Below are experts of layer 4 (counted from 0) of a mixture-of-experts language model. Rows are named router (the router's row for the expert), up (a neuron's input weights, with its number), down (a neuron's output weights, with its number) and show model dimensions 0-191. Each number is 128 + 32 x the weight over its row's rms, rounded and kept within 0 to 255. Numbers have three digits each.
After each expert's rows: a language model's description of what the expert responds to. This comes from a sample of Wikipedia text that the model never trained on.

# expert 30
router:097060085149095158119149088087171134117137088159067112079109098160085144110113078150089115129089140153118120093144090058157166137132103132091188132063119101112147144096169088078132151157134122106190134106106059096165140113085129148119151154161128121156085089155177075104125170148113086141122160095095163098191111131115111200111164074143088148131101148163129176174128163161181106126090126099127172137161128055087128122168154098148165091123074124129104088128158136103146149107075128163121136111149149092154143078133185147171095103098179148169095152131107095165136075138079169088
up1:134108088104147071112188133129152199132116166089103139121095135136095134164073075158093073127158119125125121162151132145120215123125054116115129112098156087113074174120125100121095095175136144086068114156121136168118132204104067112190033208123108106131179126171145132111072164164118122082149117134131113111155084080146112116157109133140127130177152193138138169145107161180131143043149054100139149171129122178121146121182109159072098154156084083124131136125134142136097139125172130179153163102144115129169104101101114148129158137174165144121125166154119129127159098149168149114
down1:110122133105102078175103135088158083095132127144178120115114118082180117082167097149087079160167106091081124168157152110085171124113133073109096169123154158128183130047079129162085105139096156217135135157169085143115092172141107124106163097177107093084100129173164125093112080108113101050133133115077107115134064148156156154184118107063142132163136175094121053156117130189148108109121139159124114150142104109125118118088131143160189108145086155106100115059120145195136151129119113179130167104118139062129158111095085180126138143136145136143129105125075194140119088105124148134
up2:116091121115169133139126120108066107087191122221118180106086124126143161118077169094161145125146191120144150120159130140096075143168100047099126110136155182127123057103140109113016169083134134146104146140110144074111191078136132149143119156168136150089126117182182183128114183134120146150166129141146122101102127079144145071139099134092174105058094099083136130182110115144129110150114137110174110186162105086150130088090148152146099124094148148144173162172148124095130121087093112145134102132097092118156118128179155131160171152116150096111115140177103103163131072146124131208
down2:146103114155061126111103147110074122128155149164118131038120167183153098156138130106102109141142193144133111148088149094110135124142142146108121147201083091096103081122124191178163107063099204103130209140094137126069139151171142076097149085128127129092125093107110080138120118097146158136120084132075173096126115154147123110162192142144119109188112115103142131124156170090122159176172165153129097112096151144098087127128092131076118141141175030134124063157141153098118156165098183146131167168138124104088123148128161173151120134116066153165173121164134188128107103103093094088
up3:103080090152126133106088110063128126089050143155099169116099074081127142171120080174083147138150130115137175065179153150088128232113144137140164119102166153127087141183140140090152121191125110127144080172112124118136104126142114160176121118188108110117073147128174074132171153146070078128142139119167124126189145151150111183153161118076147140095132127186113125110108145182142125168068113136109108150129163104114166114088115163159177126108094150146149122156151118101127118071133158157170133129149084100109105060143158105112125154134144107183135123112066105157210131115046162108
down3:130073179126137161155151168077069093102134165095149132132078112122143149110131073109082087144153138166162117208173146135095142152132162137063102086165137152129148150102113090138118057169120125113165096155103112113168164172149139133129138144132071139159127132081129118067113154137162147114125143114159085116159113191137108136145141150162083085119141132148132162175121178049096158127109107133074116136162137146099085199136139159130108125042096094141166192110176030138178090128178143138158120107111077118152166095215082106148132143149142180144151155090124145116137169136140143152
up4:156088123129163093159100142171139089192119068165168061103112151146102166146152132134138163153138131113186048138144146093218119176127147103134129114164122048085131163132142099064149157131161155128172153086069122050069119170134110137113153181110132122147143059103109132086186091101182108046149102161099150134092158108105176140081137153097079073115121093123092110169137181071150149161113166125101142083129175151099138153128123093100137099178104128141139150097090134126113125131177108132136169113114097078124114154111138080119185099145125124127093111131144151130071146129098152146
down4:092123144102069122154047134104155082116063160122115162190084141187131187133137135110109179148123129102098154182147088231137121153080123133108114133101084105174074108132132137101106082123172108111109103087118103102156131076168152094202109105101140123133155157108158188144091140151141163109132189127117117112125158190142024189135110190171089131128132132116153097135105073103071092100099136187156145118106140109107119148100134101163095120090156154073079166135129114107155167089085103156110122137100149090143096124093095104098140106132125132180178117154147090138120160115113134172
Opening quotation marks after "said", line breaks before quotes, and single capital letters starting names or codes, like W in coordinates.

# expert 11
router:100106091131099181116141103077166154116155091174097101090129056191083127117086103134099128124111116177122106095117097114149113112163139150113175177108135061064154119099183130083121141196105107141152187105104087120162140138093104164123170146150117119158092122130151088096126166165107078160145150113111145093132168098118053187141154099170105136145114153169118181152088126174172109157066113123134154142171147097108153096187177111131100103166113121109081106123138149105109156139063162163124143098160140099180165074159178150180096093041157156181108156158134112162143094155114147106
up0:109098103139134156128104111139116129108108120145102152103141109164070162215092124154128129087098207133103087120146115152179125110086175107160080125086127168110118133145147151131088137105155105128169128165106100100145160088105103207142196170120093116139112156115147145130132118117124129147135116161181226142146203077106107124203143085072082122120104100145128096159153115155186170132072113167114142104083138088104147169104132071151148153148111143115165125149111135072155183160202117135136172134125141075115177062089142097122181102172108098178122141141157139152077128156060141102
down0:123114099149120140189121090140180156106183023087209137105108163082141136123134096177080160159093146116156128049112147105083140161103120110185124151136159083167139127158133103150116089105117154148075096167130172156183093084113180157082092108161075145071149095125112092184157086092131055188098095094117132124166151157121152132110155099107192152184132116146132103148145162113101139088127104109157134146153110120127096105144164083132136145099147149164114141142102193121143145080082073143088141101073131128134057133109111148150111090109151127103063192108088124134108112126145116127
up1:171116118120152106105138100150177124150101096116121088085120152155081105153101172144097126120096156072145108130108076088124110100150093090128154167090134101088176097110144165137145099152088163126167114172100065185139108226142084058130161105117128160103125112144146126100086144132102087183177117132120046105122105121089143140135121134144128164161127163117117119177099110123088118195122133178167183142124125062042129133133135175099128147102143141117124142111163154079172141097088166185152090108110106133152123149148195100101166155121086179073169124138098194174147131158186164075
down1:127123108140150106139104149114085138052114033097150164154157165154193106116078169121127157181136088139219123162173153120140154128137126116151154187125073138182133068116150072093166129150155128185097127081135208149134123127089160166122099079110145116122192121150150066150167142126143147099191123128143113109158115120171120175174117106111128156158197133116134133165206133178098071147174156165149131128074112129129127151096128138135117123137119090184092143113105113175116155085123204105138131153118154139151120146133164137195178131063136134169092142145142107159089131105139107091
up2:142095105127180110132111114070157167091110101193166157136162110146130172146122101127032115143161111129072075178188134075173161131148118131077148165074089173106178091084147107083073130127118151101117110066129117104155192121141119090119092184130156124115109102120138123111130134111132169113170145145128119165175137179183131208101163170137118118066121183142230169109172116102120077082133099123169129132188098098152145093126127105160131144123114171074079145112136178129164112157148081156124138145081105184155161097124166140111099159110119135115140184102116143136145096129151115128
down2:117063153143078129107124174157138187129169124074166117116149150141111092139133081093135114093162115108117157101122083108155135086108123134113162115108112134167087123180095137142154154101087125152154165131136174113124129122227139126184111152174095058098112140130159139170146119108117082116161122144137144122103076101144138211159119088201133119148159203123120090104142083136113094152125116113133127119149124105137118089134117097101152139139216085159109137101089143146134111128143086089083182063145123131096067078199137144143084200162080141117116075171103115087202117093143198100
up3:157114084117081134038150154101177107132146143146080105097103130136110108101093143170168105096086126153156148117110116130129117125159064192066148143113192128141119180095107130139128109133093133144137111094150143091086204132152152113103097153137145155094194130110140152121120127159128213143082142149176115099176158083150151122117152108092048158168093085194151105117104130118148096122200096095125131119170119163074142108119152180107105089210106141122082151165213126136146090139131147152138141162133119138110095115125155135108142137057151150147072128116049164153068102161153137097
down3:159142084109118071174166139148137131127124107094154138121162130151143141147114138099121110132126096124109156086083150182130143127102097133069108104151097163123126131154119167125150144166142127095053120152109110131088104142161125093122115123152100188108176151149158172078139100138112102159142130139003118090161119171140116139144135169106179218106076114138117145133122158147098151073144144084141142134117163108132091167122095125114113089067106127144144115112157120114147066151142079165206146168145155164055061175133129136157052107139171102150093096181142100237131121159141165193
Pipe characters opening rows in wiki tables (sports results, climate, elections), plus list dashes, heading equals signs and some prepositions.

# expert 10
router:075061074099112159106142078103161167117164089166088087065135093167074171123110108160082094113082120152086151079095123112144161157144108179100186153079109096092154150107137083096124157161113079158175141111130112107149103156120126162086149173148106100143102089123171098083121177145103113164160116064109169089187081086084122141118147110125104110128110171165112139160103148156165118141076076083124126196148154075104159108164136117121146106153142097118117090159123147144136156091120157175074105094136158064129140082204134159166107122106128117169099155153096114173158088136079153089
up0:111118124166146129144125092078025119138130153176142079138114164158117147144138123131070154199164103139077114118124128096128099144119107145132132144165111146092155138146132091147115151167128127115143116124112135147173109148098177132091143161119107110107135088158045169132161154106134086121169084139109124178142117122147125154136154134162091127080120137146079109114180134078094143070112209158150109127128091062143151159139065128177137074133157071169116105042126125136096152148152145183106171080072165099080142072093154057152118076103143087071132146148161111146104100208160168088
down0:146143106115110109125164105106136138126130139081145098157128165107115113164099051180120169152099137188135153136167160136126094137140192029138079154154100122131121094125142100183203125176096151111150175170128150179086115113158041142164082133093134089112071115157146074177078127109137085130108130119118142101107129143141153095138092078133139113191110119130152187108123126132137086062103190154122119157061143176076163153127097153112111064106118120109129141078142154145100163166136145180182134137124137137155135175164107179153154102156087135130090157166178112161122119108110185058
up1:153122068106153160116121083130155109164068143108143095090078127093129127148166119162083126075113137112100139140068129113128075168200147089144103124083123117132114113078153179124156109179148140070137155129173088153189131041131129104104106189084140128103118151119125153135059204085099144079112148078137161148132077110135118159079114092189133172121162148136107120121101152160204126089192100087193155086131140088097097131169148100107139164118104099118107132098164119091103116126120120175099119132102083169122088173124133133046038152144136128123126145119142143180121129171135147140
down1:115093077120152125129123144166102133158092134115148088225194097103151126148118154144161215134172121095168157144076171170168081130108143100170133140152191140092163165191130141136091141120144127115152110131076112136132103139154109131177096152125118113133154113138123130117166136124118140114148047136174173113117148152143126153098117150118132121131134120110092119134158138092149103037182152153188146207156117104117173111196129053116121104167087119130114149109201105130091127141141113110164106132123091109104109087092102167088141141181086125136033080136133154135189107095104202084
up2:072085092026144139074108085114157124116144104148204161056073102175147180110121121127080129128098023114188132109100096113085133117123158137097141130121125122113129151175113132110127128129164153187101124046115125092134110176104179111139106128142107106117078191140143154120127150147173101131177121117121128090096106137151113180079118100095147100116145121111062096126146108095157115145109106159124133102111106065163128161191123122162074099146091099076114143168159141140094170140117164157114095169085169092132124113063160098117119110105192052127132152131127118128129120086182090131
down2:154111102105180174149113105137082155201086103124135082059084081082096083109163131123084113115134050098127117133086103103117141086179157151096096156137110142155164117167130116104067081088146162117172146096117130164136120164123123130120178151144168132106073175130126120144160125121142144135166093137094105129117101095151095122123117136158147107165075120103131133157167147078112140126124184126103178093124077097177121149140119110177073182139076138121111075200146192147081109183149127171161096143091190135087102121106147101085136116103165055134155153131157137076188104165142052093
up3:142111136090195127095116195103135179074161102133026109110141124149100180159160036098133139171124147150090073085108147117145090137115090101193124163130115120141116118092110130168082117153107135093153126111071125148127101124091086172118077150141120106135136043097128127120070158109106140076104122155091123122159154104156142131168084176102172086115132111115149150133183164158151121116105120083063152139151127150157129143089132155072174155139138157116144128098070128139139178165101124185126053060099139193064079127104087129140123139142165112112111087126152107113101125107115134059
down3:126073139109127158090099119109089115146140092165182182132056093134162146081077142157176129159127130143089105095129114109095224104095111091087135151126106140142118122160125087122174138117186118060116094174103162127169125153108086139144153076097133134117163179135105114129131058168115162098085108153106087169070184138172111149159103137108128102154048111176110152088141061100138120133153106148116170072121108128112087107062124144124183154155153149099165114161068088169116091160163136097099121116129164126163157119152090118082161138178165114064165134073115173157096097145145133106
Odd tokens in tables and lists: station in Preceding/Following station rows, single capitals like R or N, digit pieces, LaTeX subscripts, accented letters.

# expert 52
router:107108103136083136090167120131168173101133085223077110101144082161110119141106058124115114108084152176103116102110133099156150142169108138122186138101109090114157138115169128098157185193138088135160173147069110094123174118136086131103203167152091073160081117149132098111114198150143081163144130114114152102153132070089119158118136087149109148146158154157125164134155149168161131134090103154128137184169155093035132090145162124134140077157107113176093115124147161132120161092086120154123120078126171140125170114151166184182057130095108113142113146167102100156155051129087149106
up0:088141120093120125170108139174098111132117116198190166089147105179094103117081137071126124178119102159174127146078145178123152132103140163156107141119154160156118143145150118167148120102159098104146111158081128137101137141128164135161143071123155082118066143144125129105119148152118162159132136146107061140155134116119118187171101156130150136099123180066141179121072122139162175133126099125103143084179062088102121111094121142096097100127133131082119170119172163146084089188128126191103107065049139195095153133151139108117150141140182195158120100199118105114072063221147113116
down0:095121071124111111083163194130135136121100111126037136132086109105078128123194107123157132132138144103168143188143103136085144123123182133176075096161112122150111126125093139174164080186167053121169144164086132155105136174181158097097108100138108173139142141154124123118079104154161130109112165174101166103127115121134113100066175123155109136145179112120196097153081151104057142102171161141153057169136165149184183171118138116090088195138164087107074162066116152100157112130159085120167131126112182165176143145152089149100130119148125059140104138119111164154135127120160128142
up1:146162085142124111163128120149145203136061116159118137101059095129170093171078122167139123099172108107153123057154095089145130166111104115160148063161147184139092083176131086125167137183133036159120186154095119142107086109176176131159107096140078122162132152184108132136138146200132176170163134126104153193146134127084070116123126176108109111120074109123174168102149103138139153122122103159130155146155089127134141116129115134209118072150092103120130129078143094142148148109133183146083165128141118151162124145142119111133093163203106110141194137125128100216144124154151161154
down1:127125166116120113144125166132085099162123185171134120136143183118124145118141060070115149103141121136089125115113126144167190130162135153105077145154113159173130146109145141172130090108137148055127098108159186106185181127074114105139245086093099146095139129150178200121138142092153130114134188100158083076105102103127119129150095104135123107114132141168135109135137110145111156143206119129170084112099146142094111095188168086105135180149129123156092218147177078111176153080121151157189117057152124155157111138163159151193081139115107131109128102180107124115075088162111132131
up2:108075162134112088120128119150090117120124140109173113087116079106143141197102097090127152148123041122153157124079125183137134064171143112117120064171105137124143138091164068095181141189107088159189146163118132143124121135139111157155093059103160109076172116186140087170112116090123145142160134128154113137139139147186105149124179167157120111115157129117092148152115069174157052155156122190162092122117073121145108161121132119112090146133075121155160141121047126096079188117091156143152153062096127107162126125149106164095109095109211105160130120190080098123122139134074111132
down2:088160089132106104117220215116130136142138084132063087143102106116159110120104106174116141106162115088153192087066125101149118125127147108099080093140146062073134170162073146107070077167131117160073154132082129163122083125125166124093117095106142098160169138116162119150106181112150105180099182115166165110141099118106108107123085116134121101123092117082096148107113062141108157145140166150093156169164102118140113101099128123125120150149130114131160108153133069109155123143183075111163110080112185173131121164111106130199077190085121148170144122119118186119112124120148217182
up3:111114142119123135121135155159142109175145156148137139171139132123085118131089141160139141156127113099183114152104115126140126146110127175121106120077149081114159132147108099150155131067107150145156100063118164132140156155114161064118136108112152147191174135170108131137091097088066173128096085150084138168138035115167134087153177154088162130187042166129105119121156125093069089100107115091158184138177056107150072118097132175160140142129189119125115155195151136137144159043075126123100151113121128111177138135117145161156135161099190112171074158091146200088138150176134125060
down3:112140120092143144120123112088175087155123151113118173169135084151065185138096193136159152149135125148150113099086143127056141142074142121123064119186101118176160152156127162118130126121100111158137122136127144190116136149122135129073145153130150144122097161165158132091112105140113140076117101083104124134186149174149100109146182100117081084073130131179161152187074104100124125106158140072059158116119080141155135186107196066130091122127133105106222102097115087109149169172026118168139154158118125126102103124137141114142162111185161135127166160099118167099144197158158090086
And, or, but, ampersands and slashes joining list items or clauses, also year-range pieces like –20 in tables.

# expert 0
router:102089095111107162103181099064179129131138086150084099085119067162129124158057093129131122137116136161131089076104101118140153130142154130125185169096131075071168115083167147082159139144103117117149164138115133137120143114097129174121209141174128118164076099141135103111118157127087051146105125099097137074148131105120063185110151063157100138096132145187083161147104138144151120154097118129146125119176196115080172102145132115143129100119137131178130128069124168085123185128105135183135109084181151064132198098140190144152095105094143134163083145163144090163134073136136163073
up0:068121118132126114120129130147110179083140108113200074102172111179064161145112170078097130140122097033105103071097175106142164086131088135113071191091093129122126109125084129113195122192063137134135182111171123146082119140084103089122077184092091095149107105092126107127084148202134152103106156148135112106154113116085141146149142103119153229078153119093125116147127123095138124075152139075161114110188153129129119113115150143131082100142078105182123163109131146184155176117123097099130139081107069133103059153134131116125153155145087140123147126109135143080139118096162133097
down0:113108148184109147116181149172151107114130127139129110132106173071113084148128196108148083153113082079136168127183144127136100142085179148135109150121179131135135170120093098127171134163155099144216149128171144120113131100129175122115123154082142118105120093154119146129165102118142164117166050162162130117102206094132081134166153118075157162134181171096141151086188101121139132177117099113067105133120153114140087182144142146122111136165095134197127143101140207121147118097115093154104102074092139119133124173155172112106115138160179195147109123146100210124014165105149145109
up1:108103078096175165101150174128127120080112158141109088159130120142126114193099076061156169098153201135106087119236120191063158121133063127152129092073117157124132084130137152122154135136134097139131121162189127099120094105094113148127084112164125148151125198127101193129125159096135149178143105163142189082180095175131112113182100153115100110110106158130111177159133131179126139143129092125133117180193141118132189163124155136077105175126152128065111140119096164164165142099088137105077068125156120125133136093175140116132187160152145133077158142176093108112139086150133172114
down1:075157175115126123199136141110137102192149164132163110078166098113108119128145185151102107112133117100110115126214101136111137122150128086140126102193166128120127110122139162147201114165122085148151117156150119095138106106110152084159071154125144115137153144107170151177137109171104112106120082142016179149115160127131111129093100110129195164136205129103145131155164094139121089167117131131121145106102192149141118134129107116159194179100173155131151100122114096198177179113112141105143106120194138142062097055141117162157123111188164096144132163195160097110167099140102190102
up2:107167104092193153107148083129090135090135097185139131141157117116108121130079157103099141093099103109108115117173107107079138114120133123134072121150079120148212110113164101157128127078165120099232087107078112164100144143113130178150181160061149138107130149160131110102111075181112124097189156146094151118133098175091092128140104092126115180101181165116146178151090119114180107097174112153182093152122170189119092142174127103107115198108117087098099132105160212168147171117127173154136127159171130146118123123129136139158136130138115176052140157139067140117064175144110100123
down2:137118151123085172146146118111116117100133081154147073093158177157113114040137113103146128102166083148144089103129095073090134200101132192095156135127054097093156125201136118113112095114117140153169126133106166144083167100109116125115160130073165080053119142108151169123151093093126113181141137160110104175084077200171119162150103126068163155132100128096093130124109161145134122142107109162169129110108147137117133113143115168127136143073141141126121189131128200118103054118167136133150154138152152060133143065086149083141086144131202130085151101157157133124108153106202086074
up3:134169120170110139090099164129193117143094136076137111133158142148132151119110089164160109111144101162173101129132142140130144159142097068140116199163112163146138057113114106091132215160166119120083163161105119144092149136151108067139127133123139127136199109122170117048105156130147134123112159131140127142150087156125141167114152154078129143122126150087140149126133153122136092162144070100170114131068134097118072070140126140150150151163109173113134181048117078107099181160154116120165163154135113017074081217135111125108092142119172094096153113190126114072153110158173135191
down3:106160133092095151111088175113177159090166080174143177107101131164130165069121154112083124206122187160089120204163136100139131157133097157090077083113193152164055165098177112161155155089168084162131180154109137124108132098055107129118141092114137146130105125135126142127125132154115134095100125158168179092054148205147129181164140148165078101115128140037177117160156130148139117127109094147161152107133154146125132110110148132088127126107088108183172120124160135101114117110078122107138144157153170120083102156144145077127115116171148089143131184152098153152126164188189150164
Line-initial hyphens in bulleted infobox lists and table pipes, plus agentive "by" after participles, such as introduced by, album by.

# expert 40
router:105050098160083168107142096086225139136199083160105114101117080153134130115099133143086123084115202166131149125148113092107135143178090130119190182084124105089145162119207115130157178179094090109173143103121090123165122135135107150103161204176118108164096107139166121127115147169075107149124157098095146126135138111117121142150159057118090146132123150178125162170146144160174151140080083139125108120180125068117154092126147104091154135152081125153084089150145106095126199109126129144139140117139135091161207112157205162147092112100175121166122165143114115139116102137085157089
up4:074142146108119135068090151137128073136106196114149165117129130154135139167146124113100095127131130137141138086149109158113147165115120108116101136146089128199075105160102095129133111099111170167057113137103135094182126109124135115134180136115175117133145119134145133106128133144177218155128168093125155166148113084207140221126125094156123102099115175104126039148135125141089177124109079099217065165132120071169111052096134186149088097109147145134154158142130086108132059147104144135119143142121093144146151154044105110089111095120196091143097055138123110141117107144140166143
down4:101121091142062108146118091115090110140140134136133096157136062152155087150103123068151175122097129172135143091193148085109082140170111127119126068135116106079139111111128148191144136107039132109081099119122175093126092159144131057201085144118142086088142171123137199176186150107199158121185067132134133131146130136111165105104157144091134126134153170111116121146107088090077118143184157184131122145175117154146101146128127169125095092104098122131111155090118128108172165065155147124133088191167128142167115091045109139139084112202106142162114123156119164131090163145098162163
up5:155084138059119131107099087140174170141134126143101159156095106142094127117124118207091113088137151163132077105089113111108107112116127122160125151175104118140096161113169094088143145177129091102161140150169069162181122144126129099106108139127152107092111114132112119125103097069150068095090146129070114079130084186091140096166097120090146153142111094137105157110151155169109061171159203159123078137109146105112139132116164171143187175162202150072107122044161154098101208161090134160116141147100149133138163100156168161138106152078117145164097141146187125091077111112126046098
down5:167159104111127116091136193137115092127106158068198067096075140121148134148120160104100118139145081110102122175121155106144160150157181090146115094150129134136150137074060117159121108143057092149119118156170133120069127193156109159152057130065189132096139062111080100164171159172150119164114047146098148123115125160125077123172103184128131090132105133110078146142085172130103169110131179171085091168120129176127183065190130066162146131149131167111120147070142131162121141117139159160131134155102134131133100075138165155155136148084083160169100156145118150109117156142158113165
up6:139170106150092118095146162145136108095111143107086157099069120156144143127132118134120110111082132096110136138173101062128192183101118131112094165114118183153099151129120129163152191115100147138150095130176172129125162148127110108179064151115162130118129074191102108098093105090145166172152090211156196109141103167096073162156098053158150141122106158144064208137187134098117051106175120146095126083091138116161146109119106074111106089149125107069155165129054134117167167083135146107104136138086107163145128195167109162103127129153123141162130126142149053149137150092138157132
down6:125117150157140082141125141135150104162185168129141187193175090158115188084130138150064151115134124101142106128165112100129110082098128151105178129138071157105121092215149156048141135174129160141130102121061082089159156123074105127148079143145104161148166156098135145121148096112157122166148159064120102117131186153168150176172147101094111111123162139153133069124096173138136161139090143175131094167113102092181136105167167160114116113124167163149114112159179133130121113090141155140152096163108095090139152030140150134152161185174124086076174198126124149097166141183117143168
up7:137123097100111149166095159108126076160074115146124141169166131150189133131165150151165151118140089152132107104141117127070143104132136148108025096129095112084115164162066104120115154142157082181144080131125074123051124136158140171168141133111138114118152101142090139145164150114150164102129110137077183151120148192121167147135166118108110110041057138143099136120117125152139089231163163104159125080161154077141079168149106161132104182208112114135134132165106088089112132147117088165164170168117111161097122134165137099132125165113158129091071088151069112075069126139118163143
down7:121113166120168163200090139101160110138151097064155077166146148157093098123144177217173131145177141137163104143151094127149125098079125194146093096172168088087030119132152139096133103122119129126100139085109143116096111089149103098115145170127132158103145157130098110178092133162096117087119170138164118131141146091090077128156169109144155156150118148150112211070136077116107090185106112156129148157143135163131076187145094118160120141128158155102098115117092144153125152166081118099092121089085141108132186089060074094129175118099172102137204164200124117160110130143125097136
Line breaks, leading hyphens, pipes and == heading marks that end one infobox field, list item or table row and begin another.

# expert 33
router:102066111108106128104128063136205157164165108141063100061142076180106135122084069137111130128067157171111098061105069073168148143130173122110193144078113104102153162141164103130110197153094078113143141090101140117147133117111116127078195147128103081137106107104158096111142193158100121124152106092121161081141105069096109152149169110119101121111145133144087169154096158151163124104115133135101169168140143058089130098159156127102132107145087133135145067150122171109118185143122110173123109105139155092121184108188154131157077119072152112104127141179145119148129079114071102083
up4:071145106136103088134152086121075089086128086067097161140170100100105128173164117195103189110108144125165182121197116121124105162115152109108091141116172109147117170114093152139174097206148108097065101116015121059132108133160138127059171044122111089136111092131133096113164107131111148152157124093170106122172160127131153192164128151154095137129168079080098113159048131069162141150109114088150097099160122093138132134112112171162109129136136094157123121084116108133129145176101074118185157158111118120146067137156114127138145158117070105136129110112168103120131107113103089132
down4:105130123145124114114092136174084154148178177088145070120137175132166102168142167158135101158138170120151096098162124141132111101122136120091068091167143112131113082122074123173063139173155153131119113133182152141124132138093085125164145137103131160097138152063175125150161104149185196125117085167131103112112141085117130181149126146156139141166113099178133038121050104159108152119127102123171082099079138116159056132103143139175155141099133129076153152105062107073122114121159162122158206166095125141150143107048124149123122089183114069166085092118187149124160158154083120179
up5:132137109094168140086150120125103058133119118149111126143095147165184067135161103117192156113095130145130077142170185086113108163148161126104122157144138100116106115102193113175058140117177132121025125144172182117150069118183183122126098113133062053129111141077121142156101177127110121118169175174166108125132094104121077204125144133138127119172149113098122124158146135113152153085108162111136117161065131060143101134190157184100172095094122132113151127126107153116206127150133094058138122124152148147097158143151075148144117159182128116135163075190117124101116106134091140147
down5:127162130047097123109130103177136138155090219158108087117120098150108069171053109112092089211110132166146119103141190101120161117135156077094138124117096151108105148207094116184084148149130182120129141136142132088146090160130124128099133115089153118095165182087170115116161090115152208145117158141210152090104122139149184109164132165132190119106102117138152052148153138140127132107098146148150115135113137127187186109163130141146135176099072170123110086148034170126113083104141091082101088140130075125116134132134130157135149130128105117097127126101152178169089147108123150162
up6:154119144154089167145125159157157082165121161133024108132161163098110124096081138098171157079124150119129142163124100086143122162126100122153127135129142117142151171089121161096128075181124164113177112111108162079146149174132085106140076115072123192100094171122177093152117125075061128120166118125123096127098115070067186113115063111086109128163148147221093126104099087127133136099143107122170120132103080133136180102098142202102149164148116121123096120142154163098177097143151120052116104111132169175124143141129140141135090133088098156183104181125172089144069144083094076092
down6:162112082100094110151190134110123197151142173064134062149152073119156144077151152087121095097104128151125084125181101143170166100103104067100131040119075115148086122158154180107123101110148087133171122133165105175101107084108154164141149118109150089148140172123058145172080127123137102134132115132160098062094117173119091142132095102101058113147117117079113153115166149104163141140196145175105132143104093112131183148120110105110168191115111126132147111129107110193114158164069099118156148170140096152185143057142139120134185116155132144224149154112128109142097107162113114110
up7:158094089144101127059121127112160090159124091112129132173129118096148149112077149156121077097109149135095175130149154119183092132108169108158142136146123140028116129106114167186139133132173120118123141166102158174083130160060143154151148067116087146135113091066142107179171113148091075116140077132103158115148164080132105150110114162118047121125059102132087062143109158117122116113097067119134098121089098080111107088132152145098085147193126151135096099112098155086094125108197166124104098162179092133116050141135134094159177118114162146138164102206091133145151058106158132127
down7:194099134082113197140144124057087152122130120114141070105125131057121116127067123139139166068099151127123091121133180115091137135102096113148157144092107106110114164133118111118116126097106129101081140104164174203148102197127159153099141136158105132140158085127163130052099147118143135151094109134114164130167097109114116071066140158123168106145131125207095084086108172125077109178126115146106140122170099077113108175081122135148111109203111078123119131122135169081110099092126174106107112098093124184102172132092171124154153135138076103140109036055110114145159133169159060107
Common nouns naming a role, group or domain after articles or nationality adjectives, such as politician, family, film, team, club.

# expert 45
router:124080085099074166104180132118149171095163109171078103084121098161100120151076052118098110105071140156120072109095106106159137137135072150104171175084102103090159116105176143121159168166120068147143173144086076098146150114134129158090190146155125077130118098170137088086094179167119060127111166099111144082115123088080115159130130074156116141138163122142083161139119134163159111167095127123130156187179150092078132092151161110132135116138126167139097085130196154093143155124054151178142140085176189137161149117180178150129111138101138121155146163175101146155168111127140164093
up1:125122113054132124065101133112125098117200135107150110103129141107154123161143209166141093130114139102085226128140124111127159022152087109127132149097094117086110134091045114113170142127134179124126106089155124122088079132117126167115164124154122158095078143126147079122099126147124130117098151206133133141105111103130133044082150099116162169087105127124028135145127183111172174169107135144113106122131120085148165137168173108170129098114091102175101094114127136136135096132121133089126116119211164117126105086135113119102093104075036094095137172108129107144125158155103143173
down1:152146083120145157121135112108134089089093154105144168150194150123161160098096112117139140132094140094136195106172132092089087161147177191126164088188162122100070041188148103105143115172132153135104118199152149161149123127178136178136096075133112153157098137095189203142125178141166145118108129108135095164159096114137064113084124146107087110107129126156126056151139094133148172118114139097096128137130120131162098191107089126116077145092109091192153138075171146124116141119145137097129161128140089131151143175082147101115096104186123200139149175153171096181066149083135141165
up2:118112095102106114105167104141118133124156086125125153101116139120135120097138148161132131113128150130143140159105142102141132163133095144112131163171096108129126091171127054147103157179125164086193148072112166115112175130114146155124128086046189119162094116153138146156151168142055165122106125152143113140065159071180045154106144073191194126091154177157148099131149167146192123108103046053073118111160080092124110097068103127093128164163146111109171126114165079095059152124127164125157175133112142172141117117117089114151147128148083113149114168148192100094138127127175169187
down2:119148133130139109110119139121178097172137199109144133113136119116148142113134167181148170120160107134099126171091079126127141111151116121128194102102150131116121126139175126138141143100091091070154133168096105117078144169166125082124142153067068184170106135193162155088127102119127058146156147183158167145101116155131113106101169154145071091169079116147097113145130157187179173097156071127101099118150145098081141073125150131110111050134100107145159166055112113126096130135121095199137074148135115139181144085099182151144161084141092121127092067119196075127195186109107146171
up3:119139152153056179134156143161139145131136109182089123139135084163178133091077107159127108202139075130115230127139145134085173116179125135089179154136058113074111086098130127100128155155126102154097195115160079156134142153134117159155123137098151155131142147131142082094071133157182075098127104114168057136109148120088136103119110097132142121135211081139128118119108169130103144121117122113140090146144068161086126103072096093058065098086121113133132091176174127123126171119090164148153062106145086146126092120127121181113122101180114124097181060121162160089114095165140133136
down3:183099074149102123138176108128127140128169073137118075125143051131115096151113071120127181113139188103155113115126165156118136117156090112151146186179089113055158143130157147140138177166199153149141123119156144136171147098147132108109147114100158189152104088160159105126123123179099084107147137151064079079106098176141137113121124112127109121151100126151135095177139076086130144102097186111146104118107137164153121102151092133131178151169203045109134098143122159072231118109089082138104101157080112095123104145103161128082153119110098117143155168186094105169185071109153151140
up4:174140059076107168140138123100151175124144102136153143102135122088142122147128086130179140107095159160151168130147152164152098136133073132112163157124117114116122153164091089113168093146143153110140084084083154095080178155092153137158151170118120104144119107190128142198140139117161133081134121106061128134152114110131204130078120159102153225061156156133079103162105133142157136101115103115055149108107171107141147131101094129073151114119131109206076136120118142171177118176137105128169159081116101192161110118122168148184141173159044122143088124202107131173121175154164132174
down4:142222172099176107145046199097136161102181122117107073157194119066154130170145091101079138128108122174150152158124137081128173158121138115121139079146136098094096134127170114202138116136156154112142119131200192116088129159097122159116120133116136083121129141091159108146123165147089132084172142162124143118141058065172161103190084151128103118121077167127128147142147081123192157171127144084157123097075164156172130122111136107151059095111114150135101107128112142138145122150150093105055080149132158147106130148144103130120146101165114188113142158104174185184157157166094150134
Commas and the conjunction and joining clauses or list items, plus syllables inside foreign place names like La-ho-re, Okla-ho-ma.